From a checkpoint of a small mixture-of-experts model trained on Wikipedia: width 160, 513M tokens.
Below are experts of layer 5 (counted from 0) of a mixture-of-experts language model. Rows are named router (the router's row for the expert), up (a neuron's input weights, with its number), down (a neuron's output weights, with its number) and show model dimensions 80-119. Each number is 500 + 25 x the weight over its row's rms, rounded and kept within 0 to 999. Numbers have three digits each.
Before each expert's rows: a language model's description of what the expert responds to; "comes after" lists some tokens at least twice as common just before its tokens as in all text. This comes from a sample of Wikipedia text that the model never trained on. Tokens count by the router's weight.

# expert 23
It responds to: Syllables inside words after their first letters, such as ele in Telemundo, ron in astronauts, ric in Agriculture, ion in motion.
comes after: " T", " t", "T", " M", "t", " m"
router:484485459495506505508491497502502526452507486483487483461483478484530474495487540562489498472490518514461510504474505505
up5:478447535508509485527522479503508529570541551530486466474541492494522498508500523533547476512516479544487487512488525488
down5:506507499515489531464496477510529519507519477472510498527479493502541488506524496525471501541525542531487476490500485521
up6:491510495521452501470490485505449532523505491497515519508501497513486477518504482560462508498503540511476557506488512482
down6:504546491512499513495499489465510531513472511560491524481481496524468489548464492529529534509503474556499501493518487498
up7:510486462539477500527517487491513527501496504514470495476471505533480527528488501507495517471520495531478482457574449503
down7:487517492521525515505494538537513557473507518528484507497494470482535469506537494489512522494542534509513451491527480463
up8:459527492524497536476527501482497544564538525488510486508526505503506532545534487482497493463453509507393492553528522511
down8:516500519514454502484452470491498537553528458504484504475497500454480514491485511452482476517515539506422491483489492479
up9:492478546538521522542465499504524504466480475454504462495505506470524517516547487503470471482494505500490512488549465507
down9:492506504494481482468509523502475486458520503463504452469503486512523516462520549517479448490495491480510498473502476490
up10:533501525476503495471523484472500472539469512499486466512464475521521489508492518476502499512483493572500500494492474503
down10:470510478538462470517540481453530478500489494528524441493505510505459490509466541531485487488486491470483502487482502484
up11:541519474547486458464456479522519508507472512540492491478497491523494460498495514500502557512467466511509544463492542467
down11:533499501491547557509475480519494513466464467510534482496474477561496522502525508482533517506468523539569522479487465443
up12:509497491474511543481538504487503496510485483489511541505476495447497487483494506497494484479523503496511489507520518475
down12:518501481489485539446551488512522466545497515504512488488561511528463463482520503490490466456464505510502490507549497487
up13:507498462455551490538541470486477492461500532504475521511540496461527486502487512526519508539464502511482520494508491460
down13:489521507500511435541503527483506468489522471511511516529480511466509446503521460454511529483489500484493537490532496480
up14:499454497539444512462478482512565516509508487535508471482463475491555516528479529522499453466508452501537499469489529480
down14:457508515474523510552491483502545512519497481539494522461479469527469455540477510483517523496491489537501485464467469534
up15:502466510472458491510420470530488533490518501450474506458483541515510465498517525500498464490496500526496480507470550509
down15:504519512523493505513496454465524510505541485511493505471477554504477535506515501470477522500494543488482437502490532509
up16:461509511527482504440479495460548517472506494492417491454496480484529519491472549463482504488500487490477497469445478510
down16:483533539469489543477529479492549496489521484459489476444457473482487543555497493534515499532533513499483473517517499493
up17:502530460481528480486518475495459510524536525484504532524478499469532518465479494511495491491508489486488465489494493475
down17:489513529513495481508558519521468488506538498529500495563483498485500448459487474493504506507498500506495514518503479486
up18:556525458484498500459545495499486506527464511490510471472524520491511490484519497518502505497492495502508539524490517535
down18:515502496455516505505468551478467503498448485464523507497532529482518453480489481503456540506529542466479483495523504526
up19:569454519489489522511527516519498512495478511458465470478530484504565537505503522527510461483492478473488507503515463492
down19:529490490535513519495458524519451498502510491503491539432472469480450531534511491488504529494461524493465542496515501498
up20:508528505556496473467538475459510476526482504510521478543474528484512562507533472518510496490458489485473524495486490489
down20:534514492532508502492526523479521498507501479507523450484494507451512521490514491463501517477457537495483539486485477501
up21:498501496521476508495503496495520506458516465515507478501517506510503511496508523496472443475527456491495478499491475491
down21:475482559522526531503486528550524477515475510497510479526505489496561563470480528495478503498468478508526506483500470486
up22:475500474527471500550469436522527528523485486507494503505483494475498485487471540506451486484481498480533504517511449516
down22:484536480554447499493509451520511507502502491524551513499514525521487465473493469547507522511485496519474550513487492496
up23:510506501488501523485508544523490513519530528520505497477465481488498494527461511564514474512514466508492484536510507526
down23:497469510520479532484483504531505480499534546461527441461472443498481465508492471476503501513529479502479509465511488487
up24:475478507469474528522512482511498535470510545535534500456537473511537480482487470480503516494500504509501510543490511506
down24:521493479497550466486528492504472504429513509534500499540486521452520488500469459475494515486457505461526521504505497536
up25:462444515467492564494443497495485478523499501456483540469499511478495481483494495521468475464494508464520479533499529536
down25:464482508464507497550464530504489486519518458511483481484518547498487475451506488539501505475515480527504514519478508447
up26:499477508505484523534471498532469537499517489535500483473456558462497491503509474505515553500489478476510480470486551528
down26:515488521542488523500484479533483529497501518576482462507472541481512527518541507463476543507523503480493488475460535500
up27:528506512556535498506484529517532465488527508500487470475499536492507460491476502549476514490551490494528496506482499477
down27:505482487503540533490479512530528516482538488513490496537500572494494472520512489476475513474454497473537529525502509477
up28:488512494484518500512475520493467477519545464469523505500482456472564516531502508472519491519528524509470491471513514490
down28:494534480471543476501546530515485524500487478484510499469547476539460514502529505502539520469514503542526499531474508490
up29:522485501482513491498500539503479535465454548469484494503509496479508538457541525514482531482508494488507485520510497534
down29:531477446463490529481485515514477496511511472452500485544481517531487456509486497507462537524495535503506493521470487506
up30:463519482491522479519497454484507492519482544483531499502457473497520481497545471490480493472495533531500525537498523470
down30:497507567495547525521523496460509489538479511505509452492501478474531477507517484507512486487542499476524496518509470493
up31:512480457487537488482523500467484478501541474494521471499538482481486509504569508478446526497483492493455494501513484502
down31:521501487469520462498510498527517482479480520513573485506514546527509488486507546491487507483448462484500489530516512492
up32:473482450489535446547470496507492533505513475527488514505468553473493541502486526553505454531516494503489461510484524513
down32:465518490510514477499482492500504468516494483501532504488425553485497497529552535513490503535513528549511479498485482526
up33:474483504478524518498507535460495477514492470518484465498505498497469508502501496508505462526523520502535501469499484527
down33:471530495511488502518500496531487514541496492535504503468462489467480503537513514490526494520530499515526507459515498548
up34:531501561493514525495485496520432553462473530488529514487522563448552482490489476521484526534499512518490493503471502528
down34:511531541491479519486494449500474514504525482476504538480535478511542484534506486530458503460503491479463530424521505485
up35:531505514539531479482485488491500471464457526524491518478467456519477513493482539471531508508503469549506480502500532539
down35:517506541515495530506486528523567468482489523525518472512495460501480525481532514457492505467471501476476539483511509517
up36:536512431558536477486495506506501509521523497495528505498490481482487513479502499471469476437476514517547498520457504534
down36:495493471522531500509555513449474447478495503498483495472531550489504543429518515466465509476516497473488464488507491535
up37:527470496522493506510532514514510496489502517470542544507464477462501489501491511470513473495475454521493491481456524504
down37:523482523490538440550508508545479499436518506454517495527470469490480512484426515503531484492520531505520462507494507501
up38:527476510492510505494510520541494569471544532518479485488518524489520533532511476484510522481530515485518489502501460526
down38:491495489512500497555447532520428506522512514521497557492455524484491443530540451505526513511477519490506460503530525508
up39:498503409519508475513525511535518478497492474523527503505476504449469505510514456514507493498522456495530499518525504494
down39:509504525522511531493487504528482503493540455488510499480474499472514526545517544453489482503509474464501522511506467511
up40:523512546508482461497480479534467464463443491473459492534513481451529553519476451511458519497493519453508471535487490519
down40:516509521526475505460438495504494488469505443465511507506531480515510496515543514520493534527497504551491507516516511483
up41:517486450483506513504480524490518501488479474493521526523500509507479482490487498461466523567525485483476481460487463538
down41:467498489487510524497471505530516503488518469447465527473522518526545510508490457473498507483478497465536514517480500564
up42:473491520457520472488552496523535522552470518491479456514467479473514513498501493508513495529504491565463524487500516504
down42:506498511549480490480524469504494485467484521509529526476519504533499499491507442517490495474519497498495459455510505538
up43:509478478557499520517503470518466496525503506458523523458501528514535504559533481499516511516492490534471489482508513504
down43:541444542567491496439511488519496470481544459474494502477484537491519485476501496484500505498462495495488517491440525489
up44:477538478541508478440511517536533476517502473518473478491503522524509458472506512507490503506474518470495505517492520500
down44:522512510521496527484539489527479492520531498513491513451509502499499493486532511504501502493492499498495497518493519490
up45:528463497484463513518536436508509539468484528493486523552495510508511495478508534505498463495504510453472511510507494500
down45:521521549469492486504485516518510543488461502530484468539501464474556500477504530500473532548481489454511492511539475494
up46:503530454519480471491465487460500501485504525511506477509487497485499508464479488506476498512473488516521507515493489500
down46:483494533544489499486518534506477483486489515525461516441492492511501544461510425490531479487498520484545477503509513492
up47:493489527457475528513513508497490513498538473465491530519486478475524504502506506509518481502501520482495472492550526511
down47:521481547469513534523478513513496527492527505535501538478466492449524510486505509478507519514496513555525532435516460540
up48:441479534501490529512464502517506519452523477512459548479498510456484482456507500535488475445501503519506520544495493528
down48:455512520513485523565538501460482482546493496497507520448478513501454505492494480530511461481475522495500521476509510523
up49:509413497494473467450491508489503490471469534503493523515462493464491491540510463496480513544555520506509473493517492466
down49:470471494490493507531484511532527466508494495526481473525497504497517481512516483542564480504514493521485470496498527489
up50:493533489469484504455491473492463490506519488504511525488527515477468480513525523513534518478502502514543495496511518484
down50:462459557504457532510525525520516535529513486507480510490511478460499446526495493509495499509505484468521539436471502504
up51:507473482503534453497502522477480483480495491500468456480460519505466490494489516496489509463569562522486470497494527509
down51:492478512506497489529442474458494492482488495495494518502505525506508501529464556501503493482490510532521487499533547510
up52:453500505543490509486520575521505503515511455526512490514547531531505458523544478500473527494469498525525531488502499522
down52:457539489495517462547470512494505532520504481459460444509527494509489488534465525456507530541478500475540539476496514524
up53:497516477485496470519493471481538471511506477510472467462515495536452491511493476492511460492497510508471474514528469527
down53:510510490462496512476569507439516455487491527518478497517447526530461459491511480451479495533474522467517470484536480522
up54:518482447508532546498492494534480484491478498517466482474446535468516491537512501534514499520549477523488467477474483514
down54:553511443481511498472460549488502496474495480537467496523523533492470481514496505526492495466516494525502492514497509507

# expert 5
It responds to: Word-initial pieces of scientific, academic and institutional terms, such as Bi in Biology, gen in gene, Commun, univers, prote.
comes after: "-", " of", " and", " the", ".", ","
router:508468465513552442528468521506517516520438495538483502500455509507533511497493517548537473508497509511479463535563507512
up5:491514497471495498497476505491515512497503470565486517462460522465459484505490506492543451496527492479493473480490540514
down5:483496508493452515525471508513532499464548522515516480502457480458494488537511483438546499461500491484454504472492516476
up6:498526512525540513490483526457472497496530457536506461555475517503506486489463493500507509472507480479463487487482537506
down6:504552487493501498493503511525494549481495497498473486504455537541528545493520501527500552499523460516487490485491537494
up7:483500482515541465548497474488451464529467476525497505497477504483532477477533515461509494530500519495433504539509478503
down7:508498528522517534489494506507506439494503487521499539501514544537512511495493492449474501507528479467514514505532525488
up8:495480514534457516517521483458485519483513534489480510509489513525520514522472501504489492521497521521465482561516503491
down8:542467534585498519543549526526512503460544537478499477468477501545513522521494471479520486503482503486460490497497525491
up9:489483433478486505487522525440487478492495459505502464467500508522494465498539495546511464512502469466506487516539489543
down9:511501487469491532475493539485510482497480444492448448479513503547495503482525485505493489521474494526491505510494516493
up10:479494521452509428504513487510464462474473521522506476486524496445495551519506496565501528540517509517534532482546484523
down10:476488523486484447471498511515493567511498494500499467550509514481493529527532497505487487554471517516502491506508495480
up11:495488443438509497567522512489510514500507501503504489475449541454493503478486496546507497516507482474493470533516481467
down11:509473482487543465565528489533482494524488490498507499442456478477485527503514527518515515548512515501533482524530484500
up12:515446490492508516523504501540511539506522487519498527447516527491496485500499507503513503499453506532490499513502512545
down12:489452485495521512499467497501512450515532501516454518487464544491500489497517480488505498490458477508505529481495530533
up13:505509450479539484474501497466484508506497533551541512530515529417538530504501471516507465494487530514493461532476486506
down13:498486491494509519497514497483512511479536501546513483544529560486525511504526519505486462485523552497484479488479496530
up14:542549480499553493520497519489514509464519524515483483489490477486531538498496515510529494544514461486492450542508490557
down14:498543522506524501516489494516531494422480484512528477488489459493503504532513502458529462509467519535506509491528506495
up15:502531484530492524503560529518502519540492507479489503501450492465493470496516499491524468476522510485489482479491503505
down15:507494513516479503491539539532482492520507518475516525481494459490496513493519470491539462482522540524503504467466490488
up16:495491538453512518511514498523533534482491460530484475494488527550457465505490481494477490505514519488484491467487444502
down16:502487474507538519483514478529528505465502484527519511521487517517473489522505468489482526474498510477508500478504481490
up17:464491485538534478504482484551528487534507449492548508524522500499502505492481506504496485460534510500521471519499469512
down17:481518498528515454476473499530481445532496508477538463530478458492484479499494538447485508503512503454560476478481512488
up18:471486501517529503531502520498477514458535488535506507489480498515468484458507487525479493534475526485453435481537485510
down18:494495500480513517510488502484542529476505484535505525507503526530502550472556490499480490509506522489425447499528503505
up19:500508498534507492515502488489490463563473492490480471489505530502478533530501541499495477508493493479423466496477525550
down19:505483503477502515467508472508511518548507489517515530489514510523494543520512532497509493522484505488481490521458493513
up20:481520505529539481511548494526526489516518503505509495460486536515456496500517464531513526491535542498468486521520472493
down20:529502532506557487501536514547500459518477511496464480485505523488482518505500498473493466499497509507447483496506464468
up21:475467468518482488540479502545480515497489522499510490480458536516476551484478454547485492500481449483473487471510546520
down21:537452487524477525494469527489507532485484536525536483476478516481483535455494509585485482512467477517507504434469532480
up22:473498538500501473551501504485490512510488527495521502495491526494517520480536491506505519517505435496489486506536538522
down22:498480493513489548501504515507515490495469548509511495454526541516497491466529477484516508490513509486514548498490534505
up23:463480518529525497552483513515512496495512513543518447490494498456526522509478482495496508478497478494505478482511533562
down23:476458529484512522541473519563484466546502503497524461525491539501518532536498494463546483509485479452495543490492482526
up24:473476481532517499514489491525533480513497469527525484521495549488498487437506473507527522521498506520492475506548440481
down24:484513513534479521487484450494545471491469491508462512515522500512500511487479520494509549505487462500484440470517447490
up25:484530476502476497460519470499496518498529497438508488478480484493459524497454477523522461548491490451531445493460490524
down25:484528504511454484502484479476515482475492507451506473483493526513460486503498462467511478544536466485539519499515489490
up26:502482519510482465524440548494576481515465461476475493481493500506455498507499510524484553489482495484551488501532482517
down26:450519550497491496481462546493510489530508511549474491502515490498482526524491500498494560447479478482513499477510437460
up27:470484520489537484511449498547556522484456455487509524524465521451537487473462504487529522523486461520508517531545500493
down27:511505511466518514529492548514509488503529469484466531522490494469500458487517499495499543530511459486525493507483466490
up28:535475514534494516469533495554490538498518543500494499528443450481503533489450472544533512522493512505490522509468514507
down28:508504495500506511467573499536540500489491558525469539523481440448482494486462469500515515482488541511500524505441522514
up29:522467485529490447482521509594532493532507494496480488515482503497507523524489477533491548508502520498500517536539484476
down29:528511458519463493510538529549487531517493509488492493469497525518478526577501492516490535486516507498464516468537499501
up30:467475466507497524523495512525496499527472507520501501464510463450497509515506519523493438488453503531490511552496497506
down30:438498478519517539505493517536521536477503512504500484455549484482499471498508512498505453493488536484519483501480494504
up31:496492485566499485508524491499499510493516530514494506544479506487485539461510537504538502455474499497483463537518493522
down31:481500477516493496500497500483507511522475550503501486511473479470458533445494509523541500503525506451529512494480544520
up32:543502499496460462537509557496529528535478497486478533486509495518502491527535492506529509485535485494551481475512465522
down32:509492481529486453520500495496535490546480511520479480501485485549486467512531483433470514495498487472474457494522501440
up33:485513449493530486524477511487514497502532536531492510485456493506507504418467508498502470483509529558524454536522507479
down33:507501494535518482509485484521526459477480549504515557541518491471450538430469509479496499511512507491491541541485512533
up34:497543572480542547492530475507530512506499493534489495502479511475520457517472514494526525532518491477496484530505472539
down34:499551551533488457505538491469486477484486498495520447474523497441515499543506545495516491525491491501487488546469513491
up35:498506489532539477502547492517511517449483514475477488491512480522493510493511539449500496515475507492469512455490518458
down35:485518480469507527487529502484486509398500495499506480465561541502540507517466553472511531507481526518520515465467504466
up36:496526511550508464497496546549502485523489508504485463491494513513504567529521491482513516501476515490515473531489489559
down36:474519505562522493492500524489512483528473509485486455503517476463494499524508492453463526503463496491504547477478499546
up37:518482433514515489536509531507476511485480471496489428508514492512555522553466508488531500582499538511491509586539488490
down37:551498486516497528531520520500510500428545489503530481483524530496480503504511503508509579523512508468483543503542508456
up38:503540482489512488493535461492492506523485535551510500485511478510576496498541507510446519497453530554431492523481494471
down38:516536511522504484479504480496484523464520551532514485464524473530487454473481489494494498493478521500481476496486503499
up39:494468497486528478506506492505508497504472487489482464456493493497520502527502487475534489500504526543507445543522504530
down39:494496511529504493469503505486478493469538507475473492501485503498494532553530467445540483480508528535505465502483483513
up40:495507528508494535502548546473516510491508529518484522506476493523497516523507548522477467508532514454448477485517472523
down40:496504514507461544526492518524532523507551536543508482487500456491444519495537508523527509478503526527512490467564493509
up41:492472515461497476508523521528461484487498535488537529508496527513512534496461497505510476478500503445532528464480489438
down41:453494476487473451481501487493451433488539531482560478463506482491496496519445530500501457479499492471522505488512472480
up42:482499465480520502476483558506522521509499483478486573498518483515494521499549529542455481493525450488523482501507505515
down42:450525470504502508556492525513503493508476460484498511502492515511490497470494529504500494479511433493481538524521519522
up43:488433477507465506510509552533545483531464488538434525495514500515478497482488475491487471489474496488541478501457546476
down43:470484505570462486491520484493501452498483533536438478456494513508486493497480467487488465522458483520506496530468524505
up44:503504500488477502438503494563476543476458483509522483500492516517517523513493505552495480469538456449554467519493495523
down44:496510518492475556483472510540488498510450540519498457435491517506499538502505534513496522473454516511516461475491448503
up45:522517496497470436512507514499487493478462497525537486503463497527478552492496527499510530547503466482476498484538470499
down45:475520485481476435512449496486454484499487497466469489511482499542515557508491539502539553503515534501490532461532501532
up46:496495499522517484502520518460525488519498484568478488507527531481549474496540523467495476515523497484476523476500560501
down46:501499520511537488516502509519516510522542488513494460523459487512574475477493499526473478492494515513515510527507510495
up47:473457499488504503528517521505489515536491503487525492468512492506510507494522488490470481496459473491501466500548510512
down47:497476523453544486503498558554503526538490490508548514474495476484512514516539488508473494484473456530542494474481499514
up48:500473476515483481502481484480561475516527550505479497520468481526492464511566466499483499467495498522472462536452488467
down48:494507468497476508510458471504536511510534492464469499523504489521502451532480486532434501460470504546479505517472502495
up49:486541491485516465521518509504506477552556527449464482541535478544488514455508495505531488526518477551511461498538535478
down49:514527504505462504524481471508513484502539521484503447513483482504448496492494515494522476520553499506536513511483501506
up50:509513503467471488497505519513542492501490481525507489504473538499499519454532526537524446497475490497513484464504502534
down50:504498484460540479487499517508509518525527489496506467498527516483501521486507504530531434490443540516494474516534492518
up51:478479448526550525526503530523474502492469537480509506522451516501509470506450472521491489522546495543525480537449460492
down51:481486510502468503521490506535491493474487512528473511500464525488469451514488506520502426530520457510516495488468494520
up52:496496471535494500507511484472483511519482517480471452527499527511497505492511496502500549495503548453473525526477501463
down52:499511516513489481492514465488488467537552493527510472487502491517487504476539496516480489486510505440524513505534505505
up53:485527556533527512492477475481496530493497476506477491458480533503481520466472487474516539514510499500522477515476482536
down53:513494556479527545490484529501490509494512485539555490513452466495520477506529453493499550504512507508504509501494490499
up54:556489470514497478474490473522465518506544517481482532521440487482549496533541461483505493541516507478514486491523518489
down54:512473523476524494470491498482507511482539459456476532501488489500509483527501432492539543506524486490501499471483524486

# expert 8
It responds to: Second or third piece near the start of a capitalized word or name, such as Sal-y-ut, Sh-y, L-ist, Ch-rist-mas, p-ow-er.
comes after: " S", " L", " s", " Sh", " Ch", " l"
router:500483487464500490485476511528522496486479466500487486518509512564484491513521497513458451536490513480475496520482535517
up5:475471467471475502478533506527505510501511530547484537502505463519501452461475479479461492513505474501481510483512508494
down5:519485486465500509509499478491515526468520541515471516472517521499454485511530525513504505494525519501459535460543516525
up6:527485491508497481465527515449481478497482498498486522495547510513525505493498515470512501501494516544508514512489537499
down6:489487544487451519523512477479452502485513542494513515510513499494485482506521502509524474451515500490532463539483517488
up7:500482513490510491491511529525504512476492517535530537539508524529478515527514487476503471506515484490506509541498538481
down7:468471517498526502495512538519544501500506501529513514468479517468491493529524474513539432560495539477511525506499499521
up8:536519511514472509472558482516494476517493514494506482489488529518485502498535497501510482529507487489484507537511507531
down8:496503485520506545509518508482521509515430509482490479511512490505496503506518520497507484468458506461526502511448520494
up9:462498512480501509478511465528539528483472540491487489486513548486507470536492530493426499501481521480530472465519536522
down9:537468464484496515530517517502493524493496475475486538519473473524504514473432527488464509508500539531481484478527554501
up10:504500497493544486514480483533513498532496508483522486529531508527447543510497450505488491442500535559538488466492541534
down10:453520499425517490471534544508473452520449467472469471499529477494498467527515495503483467489498511512493508492509478535
up11:540480495463511504456466532515490483505559469512449499527487478494498507462487497504487489503503471532545478517510537479
down11:489505526537484473484518484509465575449527507493494467495476510480487495537526542473480495484528481519514491481535517490
up12:513520506511505502517419517538498532484425505512505507524531502478466511462464508504497483459516533485524495576491506533
down12:494484479538501494519487502521490483500522507492533474509474459477437539497490523469490512494475483441525526510506538508
up13:524485446525456538521491466474508470472504509492509536504499535540451513484494497475522514515487500512455507516493516502
down13:554512494476497516515495478520512449487490499496470496522487521529502523498501456511485517508509500492518521458491550499
up14:479521515508492499523525485486434559480489495511517499530512482525507494452540496496471521504514524463472493520501495514
down14:527491501490531566522484509483528468483513492498464467517476509502501490447513488510508485464523489495505497511555502478
up15:531479442538494503484514522493497521466452509481526443518551532520505476521503485538515462525480516534476477524455534498
down15:518485500490483511495502437518485501473532499494526501501451447539468531515532512515514508548469496506482511461453509464
up16:488474481445495467496507533505532458492454546527487463519519532482459485545443546488535470474495480474477544533495462487
down16:503503476516493515493483448436530482480538510489482562508495508543474506532500501498523516482505487500470547462494532498
up17:495503497499508490525518522469485574494511493495503495540491522543452529477477524521516516511495427494466527526524463464
down17:443486521479494504497524491520491489511513534443522522499524538483505509491520463449535524537473512494467532471465524500
up18:531531447497484476480485506512503491519544521484480463518484510522509463534434511516480440496522523489474508504542477478
down18:478466524543486536504503507482520463479518490499501496499497486494500515478454505493515499494444521482530501503531501497
up19:492473512531511486503512485492519507494512456501470542550520519547535528519507492467511511513499499507504502494484448492
down19:501466534473510483493507488471519500441479523505515501492513487493482508527516544476498507497508453482486517494494515536
up20:531482487489498483487511510500519508501504523477496493514488516511514508492482524506481492464542521520500502503443542501
down20:477536484540537510493509519491507480497518538502510455494483513512494508487531496520487513501475467515509597551497531509
up21:528493473517490468466447483479500511480462518482524478471530509496535522513512486485528487510484470503503482512500469503
down21:532487561479491492494509472481508483541489443491525479437479523528485536445507518514495480486475507494518478480514474498
up22:505450484496511470495511493527481472530496479499524513542564479517452459492519538537527521487494524493493497515515514518
down22:528507476478490510493497522528526462541509490528468494463504487519512576521519480517480519485505516476466533499494485434
up23:494534532490471483484471456540485535465481503525486537547472463509499539514524531511500546512522490501504489494537525502
down23:504502502515491472523444498516508509484479504518559533538451487515492534502465522549533497496501490530516446499497521514
up24:507500511469518515517515479527527503468492523501477496509487517491491517506575486507523485539514492461501505486461497551
down24:479514490526504519522484530491489524481508532485442469512466527516485469502516510492530470531489520462514530514475499559
up25:481536507531557453515487494509521480522520515495465503524482524490516528491503475478473496544502475496521498483498518530
down25:497478474492536491521494449550528506508517501492523489478485487480507508482496457484516506495478480489533515495494494456
up26:521478490487547492507450523509508494528486473494483462490492529513516504509501530515498524524494514484465460521488492494
down26:486525515445521497508526495514512506500480494505511471534561484534474520536503515508494496497467520488480490487488506476
up27:491453491485477520545457503475579453502492517535471497528525500493515529463521496488476460511514523511446473515511517480
down27:501532527429493473466505517486538492530514505520510482472508546515462486515522489490515504496478524489459517455484494555
up28:522499444512542506463512454545489469514433478506486474508493509491555501477490478521475447514504521489498461500490519554
down28:498505512514473547480503486508518484516501463537503511452495486533481548478509480507488481503465528519470529475548499501
up29:477542462515540473486514469485516479524494485503503475536511481472493487459510473487472488494472520500502505507497511533
down29:477521477511534465505592502498472460472545518520491539529476463504486475485455510491528516506523515429534507514536505516
up30:497507462465485485484501505494520529511447467515496496505460555499496502517500479523482540522478498492472437518529501495
down30:524516518545503473520459514484543504491502474523523502534524487512485510543487518496463481488521474487517475490563471501
up31:476518472448518534513492476529529504473477514500464519512441517477480498488527512512482488480485476504506495514513517494
down31:534469478517500482515446479514499506528566532467507497463509514527511489505497522473502491510481505472512481480530501486
up32:480493479480494476546522471526530480502542493459489493512517487449518489519500477481512504497481496485487483549476524518
down32:498541453530500499477537478450522459498477499444469522465471454513495525482484533465504496499467479435506519470537534513
up33:502494515458497503517441510486498500483448486496504499451540504497491513544506526508533515528474503519523500523509505538
down33:516567513538498477491497510515491491488481499499490533486502473450555466525531491457504509553487475534503498511464526450
up34:501504473500464465442486525498506515516464541509527537490499491495493502506525500498453479533485522531492528494514503498
down34:497512522533524484506446505490491485439455504505519465484483491492466506500455492545482504491525488540549481510494505481
up35:467481519455511492542484546492516501554480472525463496538499505475502510506509466566503462543498548484467511500503479544
down35:532453524543474526458518516497506461522499483465539472514473478480505503532502517483532543491550482486543509522493491464
up36:511493466515494564534472498469512467441539520484472464471489542469514475489496504547500483506493516504486493437511491460
down36:509478483506519532498501528512494479495480508514459498451461502433489433445485493502530510449484493484505523503504495490
up37:507486468482534466491456472509486507545452494482494465476503554496501493475484498451501516486486495515453466553494497518
down37:485495476476480498495502521475515517492513441502481418495479524504520466534539523499485540491499493487489495525495534493
up38:526471483491472536506527515528516499481540487531495460468478486497498481458502474500507517517505446482505494474467468537
down38:528473515530461484472496499495475477477474490473499501542537468474483483524487523520474464495480511518510535484466519506
up39:510470486534527483500552522473498471523487495492505488500463524545469494488492482499477490516496502483475498580483496495
down39:469474461447566512499513504500506480519511494526463488561471513520495479572501476529498515545457442475489460499507468475
up40:469491475508527468497441523520512448496453457496442475517470530467519474473529464524495484476485495487522498498454485521
down40:474551499445498492563476551495485525486507509530489505498462473468483529514507475533506547474506491461526530457495510495
up41:478516495421553456490519507521492509523501484504522525512516575516497511486513448495517486506450523495518509478497457510
down41:468505486469480492485488558561493479522484516540504515466472551525475490490537506494458502486519502485468516521463508546
up42:485493482482541538518471489514539508510467493525468459497478460523507464526522524456490462518510519486514491495447475522
down42:501526500461563529501503472496505530527506548497499508528497513514518494473536513505479473478497536496497504466496492493
up43:517473462446501469478458492530515521505483512502483477469467531448480481543541496533478518529503503473524462492488494526
down43:522451494475513505479518537485518541514513496474509491490490533463480482530537551466532496486520504469501484502495532473
up44:484477525501542535482493499510547520519479466532495501450522485502521508538515474517444511503493486494479509477542492485
down44:479442503543521454491508468555519433513506541501497498511542470497526526542521502518503431543538505494492500490497533470
up45:496531464509503540480484541470496500490495524492471469493489535546516516497499505524518495500512458522488446506512472525
down45:537524539513503475525517503493523504490545456490492471489506514527489508535501473477522459517507507483533557518493489488
up46:492483535525536477527521494536486486523470513507514472497480484483489516520489513452534465470485476487493528495496489548
down46:512547496493489514484497490476494523494531498541464472481488481478509441466485468531519518535523505489521470507514441478
up47:473490476481486508495434499491515499501488508511511520499529532490474484539479503486472484514468524510468470521442523485
down47:474487459504522491460504503512451448486526468455542504516474507489521485494490535495504487521479486498507495523487512477
up48:522541523491494524533479479480531498498446482489454503523528481457515487497492520499486518495487500529504518501485520494
down48:497496518500536495459475489458535474527520502455478489489516507479499506519483510530523508446509493526480561469455525458
up49:504496495499482512463459531500495509474512515494462513512555493528525501495453497523484472536503531519487478491547530536
down49:500461499483503539472484485492494533469481573525517488528471489530492547513484443474486529509513534507489482487478503513
up50:479510452520473506470511526525505511522462524476511484560525473505474476507533488515473464470513504503504463476491474477
down50:528482555503492521480469445493492520503527497492493525451517516522442519502499511479528478479547552485505475504499513513
up51:435537517506479540512523462505543530522516486498500507513498501530512484520500491517514523502486505503548535537533538523
down51:502503515503511492562490497498457503496550488478479508477467499477523481501515442486516490526505505465486503475540482492
up52:487497474494548507512521526527493509508509537525485511521477492473465541469507511492477549479516519522480475491549500530
down52:518494551477538493530492489531554486517534465514496516492491466452488476499490507515528509497487478511528503469486476477
up53:517507490518553505530491478506534520470512530507505480480499488533508525530507479521494525523488477426483513487472520475
down53:520499503500527472492519531523499505473496485499496486496484479507492518536497527448511505545530523475468463490485442503
up54:480540441488534491462505527542505550518481507477498444576509493536486529515533515512507513520491476512479543507501532496
down54:502485510518525504444468499514512527498482491557488510502475485471430522514495471484506509510484498501503492506513502553